Weights of a small mixture-of-experts language model, trained from scratch on English Wikipedia: vocabulary 8192, a variant of Adam for the experts.
Below are experts of layer 2 (counted from 0) of a mixture-of-experts language model. Rows are named router (the router's row for the expert) and show model dimensions 0-159. Each number is 500 + 50 x the weight over its row's rms, rounded and kept within 0 to 999. Numbers have three digits each.
Before each expert's rows: "comes after" lists some tokens at least twice as common just before its tokens as in all text; "mostly gets" lists some tokens that are sent to it at least half of the time. This comes from a sample of Wikipedia text that the model never trained on. Tokens count by the router's weight.

# expert 14
comes after: " |", " 6", " /", " in", " 4", "7"
mostly gets: ".3", "00", ".9", " 199", "–2", ".7"
router:523496471467449532545492488516536486406479522547533481533523515519484475600461539392524526522494556532467536537592444509477498476499497445488580437543488457532472497538500413551535509555484532501452415415662407550485523584540467510512577592512509540436467483443545466547493546416422460547602504521537561454459488476518544531514516596488560466541449486395450485460462458381495530549539413456612486493460461408452561463570553459432420490399497481473548483513443523524555572500427540

# expert 44
comes after: " |", "-", " in", "|", ":", ";"
mostly gets: " May", " February", " November", " June", " December", " March"
router:531498479414449482521509521552529585392452513582520501447540570497451456584432520494529475537447613491496507562599498430535495480413497452481487486490567452523437456561571495594463484521542522545565430519539442494424468527596459471517604552538433477497496495493463476553417464492472493553539485490501525455399502498538491558506498518436466481536500567381381433411473509496547471592504476508578421570545560434517513377499518449478496506473494434454484555568430493456448533610446484

# expert 99
comes after: "\n", " ", ")", " 1", " MF", " 2"
mostly gets: "|", " Years:", " Height:", "Area", " (from", " /"
router:425432528502510589501531621522567587494505591539553525487526502517417428554453438387497459580478540507502498535571464462543512373442446560532554460433499573515472478446466497557476528478545538502527496371569423521458524575518487461521525518514498569500454446467436523533469579519516429546546380536487491499395556433531509490562523619522452423462545451499418448466497456431459523534535473467552475478457479540469621480469493444479500485435443503430496467540470475430451565557464500

# expert 93
comes after: " M", "|", " m", "M", " P", "-"
mostly gets: " Se", " most", " part", " e", " many", " some"
router:432494520419517457493534550488516520436524490477588563403518543574462516506485472464539480518566548601507523515542457468513521447358496517542547461378525566514456468621479431533517546565508504571478462480499444542489476444490500421546613540580403494423399507480459568568514518465523460555536536449546497507508530401464564414507534562520408523439486556405481484511498434520531437522488467448534460481584545503504475438477564535479504523489436457420506594548561480389486448547487573

# expert 10
comes after: "\n", "-", "==See", " is", ")", "Personal"
mostly gets: " =", "==", " ==", " ===", "ron", "s=="
router:451485506486563507504490495592526542423513584499497536440494547555460513545411377451529377518515522501588528591586467494576444424487498434424553448534588414443409459500546472513517529568492564540495461443580442477452504494487548425515621450518511506546418519553427511578432543479528508544545513436458495484487569471577584449477474547443465554504493453427445476499451506493578505594407435454526519522500488519491534413432500439511491517520440407471559535541460491560518500532534570

# expert 0
comes after: " of", " in", " to", " for", " on", " with"
mostly gets: " the", " his", "'s", " The", "The", " their"
router:508440479448379501550505533510526501481374515479531543471486503441511490561405495463539392485496495482563494528481487382523465428502504495536538399483499502575425412522546527532473498590619503425476497432526465525444526563476522459558534530576522549441457508512535535566598588470475450551561431552586501459486502434532498443476540595530488406560531440421438497500468451445600547556619493531565436511556443404548506463452581525479561530493452549484480509507537504468537464531500552

# expert 76
comes after: " ", " 0", ")", " 1", " —", " 2"
mostly gets: "\n ", "″N", " appointed", " Label:", " served", "\n   "
router:513494439443420515565451497459480500447482455546552536510461603544474466565420540336519491524538553454520558541646471457554497452493549514486486499490569474531568400456476431512530480580451496505470517488524466532475529530582511513519547477548475444434481589449395520550503465448517398546550427579539401490439547429511468439432539514546534496473539428493400516442433461484509526556540479493568478538493570451553520425587551493511458489491472412434423500536407513512486489534488594

# expert 45
comes after: " |", ".1", "|", ".3", ".7", ".2"
mostly gets: "8", "5", "1", "2", "6", "4"
router:479490503436454542529506484518548519462499535575533497527552414523505476594424512421528462600526491507478462515566459501480466415426471436580475583509481460530441508573473504527498541595596566482580461425545462367449474510515457500534576482535533539501463471474538512576471469481454452532543503538497544415400527504454494552482512516520513480544495530429403471457478472383548478556458564470623433538570431416438550403517500492491517540481475476443505560522565478431561447532459650

# expert 82
comes after: " of", " in", " to", " with", " for", " on"
mostly gets: " the", " a", " his", " an", " The", "The"
router:475458453487430530518529530526525554465442575480421535459416503502440475579459514450525481514508455464477515603468470395564504463465457421467551522531563545578412423515504522571440545574564517517493466441581458540426520507483495500578566584568487532423496400541518541565555524466500507495569420550575448480479532484539471489482555598479486469446538455402483501497509410452572606547540544480514448506556496435530487491492621475467537533492395405498465547520455474501487557538436627

# expert 50
comes after: "\n", " |", ".", "==", ")", " ="
mostly gets: "\n", " by", "\n\n", " by:", " Non", " non"
router:566463545349455498508434602546567545468421462547489571469498505516542415500459458455489501566529485498499594582530512431512497476500412436413456493422539499433536510509475518504447472496588497548466450451488442527434509457481511517571523600532509472487448514532490504544477501382552426573539501514587498459451541442463525447477545473521453431535533393502433473493415546500490551528491501409581482594586425457514558430552518486406530511463437521404477591576523542527529457531452534

# expert 81
comes after: " ", " 0", ")", " 1", " 2", " —"
mostly gets: " that", " |", " which", "|---|---|---|", "|---|---|---|---|", "|---|---|---|---|---|---|"
router:457481471457403492590528561463544525438442527513507518486471555580492490539424457380467504595521480500484560492618454492469512456464483475404537523409630518541490449620536448564536422540559527508499507448534467522534497516574555499529526459572444492454506589455407547564432492475507416527524378541475464465457554459529540484436496530535509518511539448492421455427397421436511498522488464479576440495498543490498609416454507409529459460483446480440494536538490557498570460531452528

# expert 63
comes after: "\n", "-", ":", "/", "C", "–"
mostly gets: " G", " K", " W", " T", " C", " N"
router:483512461502533516488439519633540559414518456508483528489563476568402462604447515452476436561555516559454529538542578488472531460450508511523451526497481515440463501537465569596503495485500551510475504554489457467457492576576471502562530540553488450484444461473476537521453489526483533664518408469497500433376435538479523539522526524491505481489480418355412463549417442501473513549554472406570504550460503444572537434502590387462499462440455416415458543570489495481547540547473498

# expert 73
comes after: "\n", "-", " Preceded", " Succeeded", "ed", " member"
mostly gets: " by:", " Born:", " Genus:", " Country:", " Preceded", " birth:"
router:464505534397505563499450592535626466456483606542529525499518560520420459525436492444511456510527496510530535517507613488543522459498453506499484525495534568470492511461574367529412463523580488474446516506502439550435452544510455455647549456526571474483414464523494516558534483500507479550574461498533492454430566465535498510502465593422469423535479511437449529577527510531554532530551459375561488512466420497465562436514557484517502395465480518428462606593492484462402493571513554

# expert 55
comes after: " to", " was", " the", " and", " he", " a"
mostly gets: " said", " due", " announced", " support", " lead", " took"
router:514476509456461507601409580508535528432484545530531553483553481512479517525420549501467408546569528535456444542602490505557454531489511511515424434362640488455525427523422552551511516578489478491544433436535458432503469513584516476519532496546421442510512528434441499519472536477494547507515442514473543491490487429490482503458535576510600463579473444477466506529500508486545495553565470495578446616552497455493524419525578408390429513475490453424434568551451428440577418530471544

# expert 22
comes after: " |", "|", " R", " N", "a", " D"
mostly gets: " ", " r", "q", " Ar", " Cup", " Championship"
router:554471453472439487513547519505453633373438508584460543450455550439511515560428518448510462575465527499484486520578457451488468403461470522518433586537598487589454465568638451566504499521479543575469496530533442485495468538534435466548551513573439396526473526444500481527526530470464559543637509484531528536468542479518576495512503521465486489522450526320470452425462476449559488567550490427567445498482522462494478436544532515496455527480432476416557550536489468439539485543542518

# expert 110
comes after: " ", " the", " a", " and", "-", " to"
mostly gets: " st", " ch", " un", " De", " Sch", " Mc"
router:520436503459522418478502511560546488439457462528529495424521571504457445603429550471521493570481499527473598602624482403477451492395417435433573476432572519522489419493549527567447433530567617494511432528480480436480499538552446488534575577518387537557478471492472531560504475525480546580502480544472504464462518437547554503471566530489506500569527536438433462443396508567606456559477543442528443524529539443474530389490494452465461495494400495464496502535510492451451559527486538

# expert 120
comes after: "\n", " |", ".", ")", "s.", ")."
mostly gets: " well", "==S", " all", " non", "==R", " large"
router:544481485455416476521418599591500624474407595569521549525550491492484385528461505432426495555479541557509563560562493452472556507488439499527441414453485526442482455478517588498471476540506545536478505439500436503553446512510505419531526511533534503517429502526476502570539530443582518561510464517488546422449516471446589476487536534450498424524515499485468507457440505501460555572578568471590454622510443437497625412502543456430497495489461475426474589510456495366494487583486465

# expert 114
comes after: "\n", " \"", " (", "|", "/", "-"
mostly gets: " n", " o", " f", " N", " c", "Al"
router:525506508508578486480475495572552466422473457498511514451536541525379526553444582376525454574516518550563494542540508463444529455428518490582485436505540489449450489513447532588469489556522560549477496499513447446528482609465498509562562560545489424542370545514514521528538483459614520623519492488545477446402507469446495441446510541500494437503464549407468519524407487481489490535489557449511401555502500522601551467445554402449464474499466485414526541653460510436462500546436484

# expert 84
comes after: " |", "\n ", "D", "R", " (201", " (1"
mostly gets: ")", "),", "}", ");", "\"", " —"
router:502529433378408442589445523541515507432420535539528481489530570513499433604392558490491490593432465500481472621578450449573500508447489439499477554427567495540474449514521447601452500605498510491420486501554418534486498581475529494518570521602553439487478473417520498612426525485530534523613512457483518436442572471513575486559489526459480416503529416430479500448423505508508463543498460418541525517568504467498530465471499493470501438471485418448498520560429470445482495525484554

# expert 33
comes after: " |", " the", "-", "|", " of", ":"
mostly gets: " C", " F", " V", " S", " B", " E"
router:515525458524457558580449589566530511454472478522502531495474514593398496576440528478451457537459500530513507571554523459510493417487516476501397522471525562518525442600585572626410508519528557516433417546526437519435505533554457527490567516500491493452476455479515534527436514490453487561591496450545489522431574493503521518480522567500465417537469451347383447465467508451517453577489458414561426506533534469528563425563464489485505504445366493413493578554459453472534543521516556

# expert 35
comes after: "\n", "-", " a", ";", " Green", ":"
mostly gets: " T", " t", " St", " st", " d", " ext"
router:508494471502503487472417532569519539424410561544541554470552533506491460532458469413535470564414468616440560606625567449566475402427422556509493502432519535404489536506516518631504481547534539618428441502530483466454450552500424480564528422534527531538394461422478529501486462503513453531526458502558467498496517475474574568517543548499513473493499500368450498393417505517459518522557452474510474503494554452483555506523544411493435544444466447440485500531500469456492590528516554

# expert 97
comes after: "\n", " N", "C", "I", " A", "R"
mostly gets: "M", "A", "T", "P", "L", "I"
router:433500482498540582542535485633531569416463483543521520474535512523448424581482503479506426577556512533447498546505540470471573470404521443421518487466525559550478495609519533536534535527509534499502488535559428530515588480462453539568523574514525448486476458468513486507545475472548519607572382587489524449497542462450563395570476471480499444447467530365439514485413478416496514529512479433535502469448465430513585424524619456455524489431472463382462518587462521476529441528439484

# expert 57
comes after: " |", "\n", ".", " =", ")", "==="
mostly gets: "\n", "s)", ")", "2)", "4)", "6)"
router:516483472419416488551482549588498518462427539517491541503486499509485442562423469509529522584569486574497536559580473477502522514466450456460494537440483524474543476542515465492470584523535500582440445460540447555542431464525488455509568491600483494530480406488524490548461515425448490549508503489551531423445489440463527527491546474507550412526537422501429454460443518372529482569521495429561480567583494366446589435473535553400500573415430435482487587533380461523503400519420561

# expert 3
comes after: "\n", " of", " such", " well", " along", " as"
mostly gets: "|", " with", " including", " include", " included", "ci"
router:481494553480533514530508582551595563496497518532529590449550565487345499567405518425472410551476500519460440554544442443484501459436456499514522505454503462502475492528606510546517525504546607573549443490531408497448461553505507441576519552508507472460487345407548600564421508514509506586554481508541500521412468461521511559523494519467449393493507565419424438495497475423499487537424547510551412546496476508440577489513482458437575521509451446437528528543436491431467491544499495

# expert 21
comes after: " |", " 0", " 1", ";", " ", " 2"
mostly gets: "%", "a.", "$", "e.", " cons", "1%"
router:462532547452416543504443456519495501433494454510461577524414509497483473582396496477563523509499515468506577603608496472509448480429500454441448471482528461544466499606564448541526455579505472514498477520521451554487518551566546443539638575575457546579526437417477544602490435432532531526604479441575531403508489439456549453499461525497486453575501502399438465573519492497476435587523559467550473518560516430477531424475489421502451450475514400415532545523495532457458469543455496

# expert 47
comes after: " |", "|", " =", " Total", ".4", ".3"
mostly gets: " name", "°N", "′", " based", " Preceded", " party"
router:496434584529492497517506517515509469488501519544487501451445550578465493532410527476464478532455502462483481619626498495525485411424464414474397485459511553447427492609500491562458526511571570468505455525520469444506502515533518457565533532568465452564483454428497509591453502404499515510503523444535582413461482493501603544527480548473509464583484554413434419493493508400481508544500571439592482584543535434538523460461523544530549462509427359450513575621502465419527480548453495

# expert 19
comes after: "\n", " ", ")", " 0", "\"", " —"
mostly gets: "|", "\n ", " |", " Synonyms:", " showing", "|---|---|"
router:500474523489454558515478558472570526455468492579572507424466537538435548589454466402471368647480533511496526511620504479461475442462495544463562481460525492502532480541551505564536434517573519511539477452520462533512560571504547417525541514537418527508456508401494537528449532517559459550509399558524470404402542386464509480468491565635535446485539468509421478468487456443463463545501614504507450467501462509499556438468518418465527552468474461432561527587440558453499515499415496

# expert 71
comes after: " of", " in", " is", "-", " as", " to"
mostly gets: " a", " the", "The", " an", " Country:", " Genus:"
router:501406548420502431486518504535556576455487526490538512423521539508448545545436442433481406511494517471418561559530569432544473481382489489496556472512588507517444468526507446520527469580551516519439468442550465481493464495444501463615693497505517478429452397418508595550495489553551461553499524492552465434493552418610494428486491559486544481480520560429511493524508553404495544517510502462496476534575511532531482454470532483505504527501412444500534483552409520592535484552439616

# expert 89
comes after: " of", " in", " as", " with", " is", " for"
mostly gets: " a", " his", " an", " the", " their", " one"
router:518433444464496478510496544541542547483448519491456504438509481482477515554408484442481405486506531497529485569486445390553481455429517439452529450470509486476435400506556554524511497631612454557451475396557479484568512526471487464550539582535483486435471457523514555576570540477541473537537478541556474457467513382541571455407531585521514422531534489439452522457477431504534541537608519531593443562544442496512548479474583452468547548525342467510496554580463482443585518518494561

# expert 87
comes after: " |", "|", ":", " 1,", " $", " 6"
mostly gets: " 10", " 8", " 16", " 12", " 15", " 9"
router:505497431492421476531474491505608528425473494592479487538508521482459472569451565427523499618457488572455429519548457497478445499511495427503506542516526432521470471553508433551514498572534458511519464419574420541593532543547484473521602609507499462466479543521524497590497515423432461578647456552552510407453472487501533528423515540504577443530463500385450533511382454469548468536532464522619424555481433442492478432501507434443530536426493466475531529551524540481529554509412508

# expert 34
comes after: " |", "|", " in", " on", ";", "In"
mostly gets: " 18", " 16", " 17", " (1", " November", " July"
router:527496504449435491469444466525506535400557470629519523533498581552475409534443530423545432546442513527423470555585474428504505446468505490511496512456553515547495493512530512521470464551554552542519496434589443528522503580566530421545564528513471447546481537580536506537525522557476554500589452529566456502509520444503497431406497536474459391543452442432418461460421511485546441559557513475568448528579549422496571409466606482473407522422467475395572575498408455467532526504468522

# expert 92
comes after: " |", " ", " 0", "|", " 1", ":"
mostly gets: " 1", " 6", " 0", " 8", " 4", " 2"
router:430518415495474568513428497540512445359506449576481494520579547461491548578422561417480454545542540549495494520611485508499468485481480471521503524480497473461511503579487440570505481573532575578427489483575432429511467577493440479548569536519494525518472417484472513558506501528488427542592484507549459396543454478421512468559530522572461422516540519419438571442367460459527428542490498483549437580440447448497572392480528429533506519501446443453498490566526452444553528539529589

# expert 54
comes after: "\n", ".", "==", " |", " ==", "==="
mostly gets: " into", "place", " listing", " built", " replace", " require"
router:498439468461476525554441589561562469466455490550468575396512430516486548524477480401460523479454559547475499486540513439527454504503480431485463487517547493471475525576440482521480371538600512558447374533519456395539561503483440489567490580483445541503439553523545505586508525444496483549517501513522543419497497456433521393527525512599619483502492441496434472499360479474559500535564490441587397537409477468514466458568568453465508494417450493483553532607574512477495512527513476

# expert 123
comes after: " the", "-", " of", " and", " a", ":"
mostly gets: " T", " C", " G", " c", " E", " d"
router:512524513498527485584429486569625493362485480521543562424516467560371508587373535468419467546524517527445511543540551485485510498420533478518539504475559597546508488539619484579464559494502535483515364543485466427461504510536475467472544534557458450499394498451500591522551466488535525530478490509467510462361426479457452510528551546512504510517479509348464470494446450524477491570493511464556505540508504481478540400484540455470542490456437481457425514542468444494544509579509593

# expert 31
comes after: " ", " 1", ")", " 2", " 3", " MF"
mostly gets: " following", " |", " ref", " alongside", " participated", " resulting"
router:475434479502438486531558538496555492436475606524582531500462480525455436537429505408413410588473533434524510534567523483508526467399496566526588489449555495595521427474524480570462524469534559508480442472505422501475516633571495506553532516503478488558493466493450534510573514516504463543517413563486518424391549472555475499493491577491403488495529505503427483548438469446543461558499474487536362530547511481605584397475540452462484500410416498421538573495442464418533513537517557

# expert 42
comes after: " |", "|", "°", "′", "7", "9"
mostly gets: " 10", "9", "00", " 16", ".3", ".1"
router:521448517479437448534486459493580497428484493532527497554496511523488498599452529395460494597523499485436527541589475468458440563499545475504587475502560457564443537524453423570477510485435505469504419465582430577505586553534532457503606626485519497478469523495535498555517519472443519551581515495556550490468491501461500508468515523481509435518382455360426519544494428447519536527542418482612461481527414463550509433503563525428458480421476524438505505521392525578536471584382541

# expert 70
comes after: "\n", " a", " to", " an", " his", " was"
mostly gets: " c", " dep", " ex", " comp", " cont", " ab"
router:469485505445508553532446490634621538391499545614504587489488526557473440506396559450496531577548503484459473542590479491467475408395524540530580440456558501462458443537502518500463562516502541563474455482564463455484550524487489522524518526490489498529483563474498499510553475445540504487528507536506516523493485453428402475533545550452505453499479524340440436490473492517515448543461530399470470538556482499572534454536564412454449475544463512374493559596376533478466489607514556

# expert 52
comes after: " |", "|", "-", "°", "′", " (aged"
mostly gets: " 202", "–19", " (aged", " Summer", " Olympic", " (age"
router:468470565485470463460482490474504490456434580648523483503469570517448515562479457469522489550487491493548471590705521429505410460493468515549525451510552515460481503473555445573522488605519540528475474438594493585445457541489486484535636485491449497512407545536478504524457481450480488513546527442541566473498531462562556527542530590461484418465437479348486537465460512466463522531512390472582514579545523432447405385454515491488472523442479461490507501464459476532558508526496530

# expert 56
comes after: " |", "|", "\n ", "S", ";", " M"
mostly gets: " New", "ing", " South", " ", " West", " East"
router:502549498369401499511468546553521519401508496590506549514502542474499530562423534483462433589452525483538533628552445465557521437458457403500515501403546453592440516589534481573498538533484545529493479509527448504459506502537423474542561521603474509546468531419478486553436479503456543506562457449528520437432535413501510469458538561515469497535516508381398497417504499453530471563490549451568462489574558458530520404523452429530467555501427427460530563522418511457549510601456541

# expert 111
comes after: "\n", " =", "==", ".", " ==", "′"
mostly gets: "$", " %", "°W", " number", " area", " Votes"
router:457444482386519465534417497576478526424498469539549541537490472566497447565401527483552493628525520489439506569620456486487504527437469461533480460450506537518505419585512529494485493542472534542486447482542474537412445522550522561480610479462411554427414430435501505577453490460500504597472530504507550478517378478447485426490555522554557520460515462480469462471485542470451511552428465437575528633539503384474501407522582524453547512453472523474528526543445498576540495540403542

# expert 25
comes after: " to", " the", " and", " was", " a", " he"
mostly gets: " can", " would", " will", " support", " due", " do"
router:398447547473494522562501579551517508516477613562505556492542504552443500510422569387547457557467458529512507502622552478576470486423468559433415382325469498487513424500443590536535473621483516429521421452587458450536495511496484555506507469560471458539482519425457505548506464453515488551594522508477485500471552415472490462501565560492543507481495435438452448462510557512535508558546449462540505490540487478548518444490476431451421503522414458448514590551538555472508564520491554

# expert 100
comes after: "\n", " ", "-", "|", " Party", " •"
mostly gets: "|", " Genus:", " Kingdom:", " Synonyms:", " code:", " Class:"
router:468468561454567565472483527508500484475514551542499533387537524550418485550454450454512435580433529568451532500555501502465496435426453545523553440457570498509536443568444501537506530528518552473482513412549469416535524522442491474547539559432503564512428487440492499533523496482602470606507478525567523376409447396487487379474500641519489473516519539447467484516535469494578440535485498416539451505541460604496577444460552525466583492495458420439461562560429493494494530610461558

# expert 65
comes after: ".", "==", " ==", " in", "s.", " of"
mostly gets: " CD", " Its", " Sever", " Czech", " heart", " minor"
router:528537522522550523602547578537477548454489584508442501450463413535439487528504530469503533496530518505502478471504539461577518471517419470406492463535555521528506491566446509528391464520533469523512265595553514479542509561517470528483500570512356478439450502558567557576520527473418414572532417462537535423554484519482568541422532499467565499464486483466464568487402484531525515533594429537546443447431465494541464536565595470464512460507451437475519476479519484556511487506445549

# expert 80
comes after: " the", "-", " C", " and", " a", " of"
mostly gets: " En", " en", " ass", " public", " Par", " reg"
router:428448531474541486532494557493497544465483548493492522473577485558486496540427519436453513516460574526620501584657517431524483385427463463489579382401567525524497471451521526519435477584532555579508382466500461532500488514476429533508579559526483477573443492437386538501457429430533526565564497497510501461551529481479441471465547494477497443519493510390513459516454543465598494527505447441543531508539552508478534431526577528458498547433351473442487533544517460485453514578463497